{
  "d_expert": 32,
  "hidden_act": "swiglu",
  "max_steps": 6012
}
Below are experts of layer 7 (counted from 0) of a mixture-of-experts language model. Rows are named router (the router's row for the expert), down (a neuron's output weights, with its number) and show model dimensions 144-191. Each number is 128 + 32 x the weight over its row's rms, rounded and kept within 0 to 255. Numbers have three digits each.
Before each expert's rows: a language model's description of what the expert responds to. This comes from a sample of Wikipedia text that the model never trained on.

# expert 23
Description: Endings of place names and institutions after in, of or at, such as -ford, -ville, -shire, University, New York.
router:155113125173103199135138122092101151189080103085118172103092101150087082107189180122172084155071107139123141110124125124161112119185107128126094
down0:163083176158156127168108176175188156080136164089087135161095126175118160133111107165181139134150107107092119090143112094136064143120114163117129
down1:108140061145075090125131108145101134168118152109210109163098138179088135133114165115097126122155137103151100072133120135098180165139096085161138
down2:139100129196143117170118175103183194118152155132109095151089090132150109086149164082101145150091109142185159142169143142173120132161193180148160
down3:113152127126112181074148146099118152120082126116153075106153126125112111144120205064181093154176118148070052163122133117146177143129124109115180
down4:099173070156102093180070160123116079107157114095143142193145153202099195124158091180158151096129111112148048155158126168193119159140109098200162
down5:040119089124110091155118131055105108146146121169164069147142117152115084090160176146070101074141159134144149087119091135094180141127083140178109
down6:149133122098125160115161193074163069098144180125111140122080135190082161091130166127165096180136111161169173112102142112129132102158132185118105
down7:169158161169124153138164097136187183121172167130168169120137068153151095059153121138153103159172183115149119110070130135107159130170109077088066

# expert 49
Description: Capital letters inside acronyms and chemical formulas (FASTQ, UHF, C12H20), and country names in table cells like United States, Ukraine.
router:155112142140126144112158105150154150149093125152099069135107101146134092147101157131164070105088178111119155106126174135113074138155155097132128
down0:124092160156143103156178158158153084187120097070089104123160137095125103121173081095170113154100184165152137078173124144137053108117152159118169
down1:132084122139170107200178154107136126115089106162109163133119106129077097139148099072121174161101123134175118059142179141110128106095172070127132
down2:117175152103110180121165106137144100188130154122126090133103129155128097077150140144149136178140054153078148136157112098167135100138131177100115
down3:097133088136092125118212090121098074124140131188085169119197103149119070157070140117151115113122206145126145128102169132176158142131153081097108
down4:111133140097116156081068144140118093139107132152141128119140118188098145120188067098172156116039170142090164161137082112138100120154150125162207
down5:092099110153145180134138217095109121098123131118107105069097130128206132139129129147146106142082170087152178103087153125136103160151073117108105
down6:088156098178129120154152092185101097112196135131137092157190076152104118133143125156119110076120144184119193111140147129143180145178153158149178
down7:134131138026115083148150080101092158114130137146121176122094161053088200147146101164202139147058117173088214172085150171099109118117136142069042

# expert 1
Description: Prepositions like in, of, for, by, with after verbs or commas, plus the leading "2" of years such as 2011, 2000.
router:081136181171115124169096124157090184140130130121103126122186114130108119155157149071153121113158127148104132044143114168150134080135159128175145
down0:162165151186113146145146139106172095113186156200099117122130153122122152127112106139152157184094148151163118157096087129092180106149081121181188
down1:181095096135133105123203113113156135135103114107141133128158052173156082141098135169121054141191143123173098115102118149090142094173139171100161
down2:143163197088120100120113169176172105102160146150126112124142128132096187114132106126099175089144135151149151119187123124097118102141109137160172
down3:202153181156149113187125080109154152172115068171117145125105133142142173161158165142166086158153079124125129170194117072137130095126142115117170
down4:107107209133084116085136132159107105105192128114121161123085161119149087144150124100062145155175124138121136173115170102102160106168135158108100
down5:161163156147099134094147169087097111118079118102141127113167068164099139178128091150137109127122142101175159097136116081103088142158123115165146
down6:090138113169119108062085131141094125106110157113124173121120123136163125167174153159157085147140160165117166132105133083132108064104147195094143
down7:130059164153103127079084149148175083094115148138130114132157087138169181123165161145129152131104120100142092110132101139134158156122125085124126

# expert 38
Description: Sentence-ending periods and words before them, "he was"/"died", and verb particles or verbs in narration, such as back, down, come.
router:147144189160120166158098119159185110121104125164128078149084120137127125118107100126134101128140176110056109065154100100121136142166155128077129
down0:152112102159130108106107122111154211149183083115191074073186150122130065162105129082131150092103088139145155160119139117128124186115137116138120
down1:157172081177123138124114109125163221134145148108100180148102151174079075110155126133092119178145150134178154115148132092180125094131170097110097
down2:178116123083144099162146208089083120126106156159136116109092151160159137094157073155139136138137114104094082141119098139112152103136148121110151
down3:165091157149094047163093124125094132121140121214117119189109103108135169117155129115124190083085095158120112085144149151157128161141133141131167
down4:117084043119158123137107093103098114068094158135149158096174173062109182123103212093121120136173102158127100113153193118126124118132121117153134
down5:092130165197137127172117130118166112155162159137130148153111170128124108101131101161102157123129095102129133219193110156089062114120108161111112
down6:153172140104121104102130095157173100102124133104109089131151134185136145156089118147113132144142182131087139167130127171106141091141148176163171
down7:137121109092170121117114154131133103088100128099148145097114108110111106118127092144126143117093076124149158129125129194138101107104144134107115

# expert 30
Description: Middle and ending pieces of foreign proper names and taxon names, such as -kov, Pal(erm)o, Sacr(ament)o, Shah(b)azov.
router:121150161163152141147145118123105136103145066130103110101129152132136138133099161192139133059097139116086137166115107125062152167175152197182171
down0:089124095114071149176209100154073121100113176197129166086191143107121085131126124142170112148152139153186122128118143094133165111104126109066200
down1:095102085131163193134142107140100154136114083105140115169150114089152154131121126122129122188102141093140140129095175094137154154081126069138116
down2:131083113130145150153095088147173094196179143103113107148115168113121134117087079104084088146181138126089189186096099105158097089179098156170185
down3:132148143181178112111108139146150133146096088088105113136168176186124108164120110111117139102143137185101146109119151140095126144106150143142147
down4:176165145073098106100093139147124168149168135124115146106158139147151139113076117088162114164165106126191110121122159088140097140089135129116173
down5:131131125129088133062093154128109088130134071105119104119123110165118096176156159104092171103136117143113149102145119125120092070165134198169154
down6:121129110158146165114184138108102127135161157111110166145099162038121132119161119134120115107097145131130125076137088137148159136144130100082108
down7:134141165171132111117086100119143115147100125159102141214083207115123133140121170120124127102136057191132175136153091137073154119179105128100141

# expert 45
Description: Linking and auxiliary verbs such as is, are, were, can be, have been, and descriptive nouns in explanatory sentences.
router:177105100113159101128097133131097065170103129129157100072131162151133163167159155151151128115054150166103155078155105119117073141172121065155186
down0:156066125116105148146169071115134154108210099155137142166106123114207117078115100152104154092161160156138135168092143079033129164153152186128088
down1:108119133135135103168172115113081081207102117141092145139104178141142118112120100113075145172154133128123168122101178149156136113176175107111111
down2:175130133189095121121161102141139144132143097128092108099081037102175082120116117116151157170120158102137092107126120156044149083140110107104084
down3:136073140100128127172074104104089171110100107133106142153134147162157168136121110113118129070140104112117144095147145069190112133137179131124144
down4:099076121128180103129099134115122149160094061088145137153158110068127103100123190099088112082116144129106098124145070085105164133135139110203165
down5:135195133093098131109135072154150135145179150157158110155131119145124099121126075126142099170117125163126156121135103084089170118173163130126141
down6:183095065110085135155181086106061163124119142115144086074133142089174120098146145108141155115122153109124085125168181144157114130143151119120128
down7:114136104168145134168132121139130115164089072170137158121101087109141191162183195147151126135160120129157111150141111122179128148133104127165189

# expert 27
Description: Opening consonant pieces of words split into tokens, such as s, st, sp, ch, and worksh- or restaur-, before suffix pieces.
router:118149121110157114131093061112161159156098048192118111061130165172070112089158112151110114125109145067137080177172039141109076089171125107098146
down0:092212160058158131195147057101178147176150135187121133178138119150126115083161168144163106100152094108169116118084140166052085172102131102114117
down1:167078180121149124115094155197176149160133133111092107131170116197151145199135082139110107093166126149128159146116150072165175149107119065117170
down2:119171154138125146068079105173136091084126125033178107124156124110145134133193167147102134119126147168100156135144058119151122088122090151121095
down3:150118113145137142133110209174094091156135111114093098065138113157127130112110106166105073089129176129107152125124111160107160125107107120130089
down4:071159210126090143135129119135163106129143153136088209127132072110131121139188134140133133124079111117126100142101106094135168150055128052163138
down5:074125129056107154144116142117120118103180141152181128100116111165147159166123145159130046198157065149170108105146150135129095083131120137075174
down6:179161096161182113113083096147122109133155145075149164126121102135183103139140151107085075144184114112124196080098084112171153075131142154094112
down7:137087136153103128084080102129101114060115151097102168137131150097169139108086139204145106087090084114044123163164162189098064107153131140171165

# expert 11
Description: Final pieces of proper names, surnames and species names in lists, such as -kov, -mann, -ist, plus list dashes before taxonomy fields.
router:105105127164172143141147108097142082163110136118109074101143141097096139131114112128098161100105198150118151154170130109109115132156180093176170
down0:093137092064120144143182127146155094116161152115192156103172145149203149096106111134135097116104191105141148152121111147120213206121160133096167
down1:134133068081115119173119176106068064183172104134138150127143074128133124150124151135151102192238060114134102125125123170138140073147131165107164
down2:132112060152133148201080168159090130110121150141106100152119152092172095111117178144139122115170111147132109104096152122110147100132091119089138
down3:091091127132143099108098092074159097147154138114096163108128122130097182192171112140117100101143164113122137102073159097134142124090109156146081
down4:170134120181146057117105065158163126114120118174170100112078166192099121133111122120045199116129129156134113094178157088135088177095099126129086
down5:108117113121106136165107147113147107109126160079156126125181143166131127150140140073120163077122146077164139171125077115107107131219113134171148
down6:136136156071122204184114150106201196161095108112109146089183167148099177122149096142179059080123146157113121158124115137173089153092155188106149
down7:101164144158158166152139152154141160118115111129156128098102150179133143124167081088150134133088193144167104110138120141170081124152180087081120

# expert 6
Description: Line breaks, section heading markers and infobox field labels at line starts, such as ==History==, - Born:, Scientific classification, - Genus.
router:203089141136179121116062078046078102124125176075081091125102095111149118103103136168105062178155114146115119070163065190146052138086165085134159
down0:141137137116130119136131112113139122134143126108125144193061156095090157119163169161115123126129052133101148075174079093137179132102198157141171
down1:128173080147083107169059162115126113070121191123099174160104181144101191092177112122086116179137111126146174104173133156150142092108110127115118
down2:178139173113161130168077182145118154081134153200153079147117176149121133131150114114157127075147156135131135070141085152134109115139127106127135
down3:121146136165184096118131185167119125078112112123118155092187099133146096098144111100174157166134136148130154131130117152106086074092127113172168
down4:127086106074170115189091133110115122128097153122128136149128158108092108140106108131123085157116147118173105161095092125138058135156119060167138
down5:108101138123102119102154128070110097142093113127122128103107125163123113091070155121101092109131137159122142172110135103043087160146150140189140
down6:135111159180174042162101103120094090149133104105119111075178194089095054136132192109122081201117123169082082138146103105219085091107084098121108
down7:103193083092142122156109133149121098105098181167129149092129203122103088155127110115116108110136081102147122121151080115158130140105152145184112

# expert 40
Description: Word-internal pieces in the middle of rare words and names, such as -per- in imperative, -uber in Coluber, -amin- in contaminated.
router:106130128145102169081105145136101173173076143178189113098113125178086176150098187115134093106130090109100105106157109089090127179173199102159115
down0:180156134101100082154104163136170108113170183130200179092116169118103117143129149113199137204173100096138094121123138128126119157127122144043081
down1:098148145141091150133147137077122165080165065124138140153081137121138086162137160153070100094149117105188144172078131122107127150108096156048100
down2:142209098180134159104069115075087143051101122107126103092171171132139025147118105138118094115131163114092168132137160111160162101108123115114098
down3:133118143102081141090117157125158108203161091127116136067093095108110173156136155115151115099207103100141112124128097088086104155154123079084111
down4:126096089096122146087110192086153057099120142159178103067141161074067171119129112094115049173135079073132112108124108186106126128116117129174068
down5:100101129110071206162121105171142124144108169127150072126163116094047094158159103096132125122092135159074158140109113144171168118096160161113132
down6:165117098107137168143098195117146107188116165084139118091103093081111033133144098074114133140120165126124091129140102111114217107109148171114164
down7:084102161118212106118129103165179151168147076133130192126081123101121136167095070140089181127108209074130143123110139128114162189132172151157122

# expert 35
Description: Function words and linking verbs that continue a sentence, such as but, because, which, however, said, began, ended, seems to.
router:118111125115115126112126083117141138105132123162150101127103179182111147152135027156127094125091131121109200107155100083065130125131190167101151
down0:090102140053058132143145120152152092067159148152167135136118192145082107219142131104146140170088107083203117093123127140114124143095095108157138
down1:135123153113169102093114158104146087147121149118072150081191132139072159213078130156111185120180117149147125178108088112135171129095130137148097
down2:167154093150129073112104158164090147103120104063165121118134159087144150147203126121105167070099143112146153167116149142127134151147170104118159
down3:122124147141062128104115158153174138136089143158137117164195138180102092125091132164161109128166103154144144163146119074168176109106168162134163
down4:148191104120153203118156097110140138158130158139146179098069136142113161171127129119115103206118163120069118140095083096163137177161117152160066
down5:085173132115120112102068139193123162117097191137109145140134131130062084088095125088111110137151103204069116095149149177102164120093069176121127
down6:109116134142127157133114084111176106133160141141107150119150167155181166132107096134113178145145091140073114108177112123160164109129099077100122
down7:141112130163131105128150065161145099166165105161144107108132089119144105156202127056107104130145164146158125156116120145083097096134115176141101

# expert 59
Description: Labels in infoboxes and table headers or codes, such as Born:, Personal information, MF, USA, Total votes, Species.
router:176164131210110111142093161171134116115119095126158111142104148094152114134151107139187135107085165109152204077176067155128099182119134129085107
down0:069178148176171039115113118122140100178066147229119141083115074145052143109123118152100094133121090127080087106164078151096099148118145132128103
down1:111074132122111112077106092155112157084079122114102078126131106159163145120130116109127106119094110135049137165173090122107116133133115180070160
down2:123122151100178128162201110150101187143143181159162078169142131192127179192123119134133158112145124103113112152119118136105054103171083139116167
down3:123157109086128101180152142134133114148117134185135084074117126150067132151178097096162140163142187136178141101159166142153154093158106123161150
down4:255156087133168095136127107118154060145104131102147138072177138103169161114119114147119123125099184097140121178151111113119092066164139119165098
down5:110088083211104127098135140133090112099127159139160093148133149093137098173148098172101147146096060071095130127163106170114141131103079081135179
down6:142166095112096147093138110060182128105160083147144121075078102156094157118125075121153115179067119151179059086106183144151130113172036158145122
down7:142104135121130130129098116125145110086097081195125122164138126077083110106146152129170108161136136101112107092106145149105101150121103160142176

# expert 4
Description: Auxiliaries and finite verbs after a subject in narrative prose, such as had, was, would, could, soon, plus line breaks ending table rows.
router:161114102169127066120067148137181161125125090158184128111090153188110132100153132172171107168093189124153095086173113150092147118109153153145151
down0:084138107144141117124093109179161146099106160129161159164130172099085152166115123158157129106148091132096083104113139085178177181157139115157173
down1:137178138129122155148154204168102126136158153062178165172140074060112157168128195161141215078122204094097102131147095153112110143126152105119184
down2:144188121142148120171146223182156111184159152104112097125103168104217047139107128161135154103106124102186127116172112098133128134127121107153075
down3:153145105131123121094134134136066111133155110178073140157162099125150172129152125126100061145161122140127128136052133144117164143125104103171093
down4:057117120082166108177163116142201148086136137036105162134135144142094079129132059124113184148090125164097134196144143142136182142137171092115153
down5:111109142117158137140162141063161103152112110111141146140129130097150184144171118078151193144142061144149147114148123173146175121135143082116093
down6:106149102082087141125145146206122124123083160132164148095105113093171113112133096133170129165175123164190118101152095127152133147120115176137101
down7:059145185132121139077121067110179159113110158155181170148152094131122175103079160131083158116159169111128115102073097069151130186208139153152204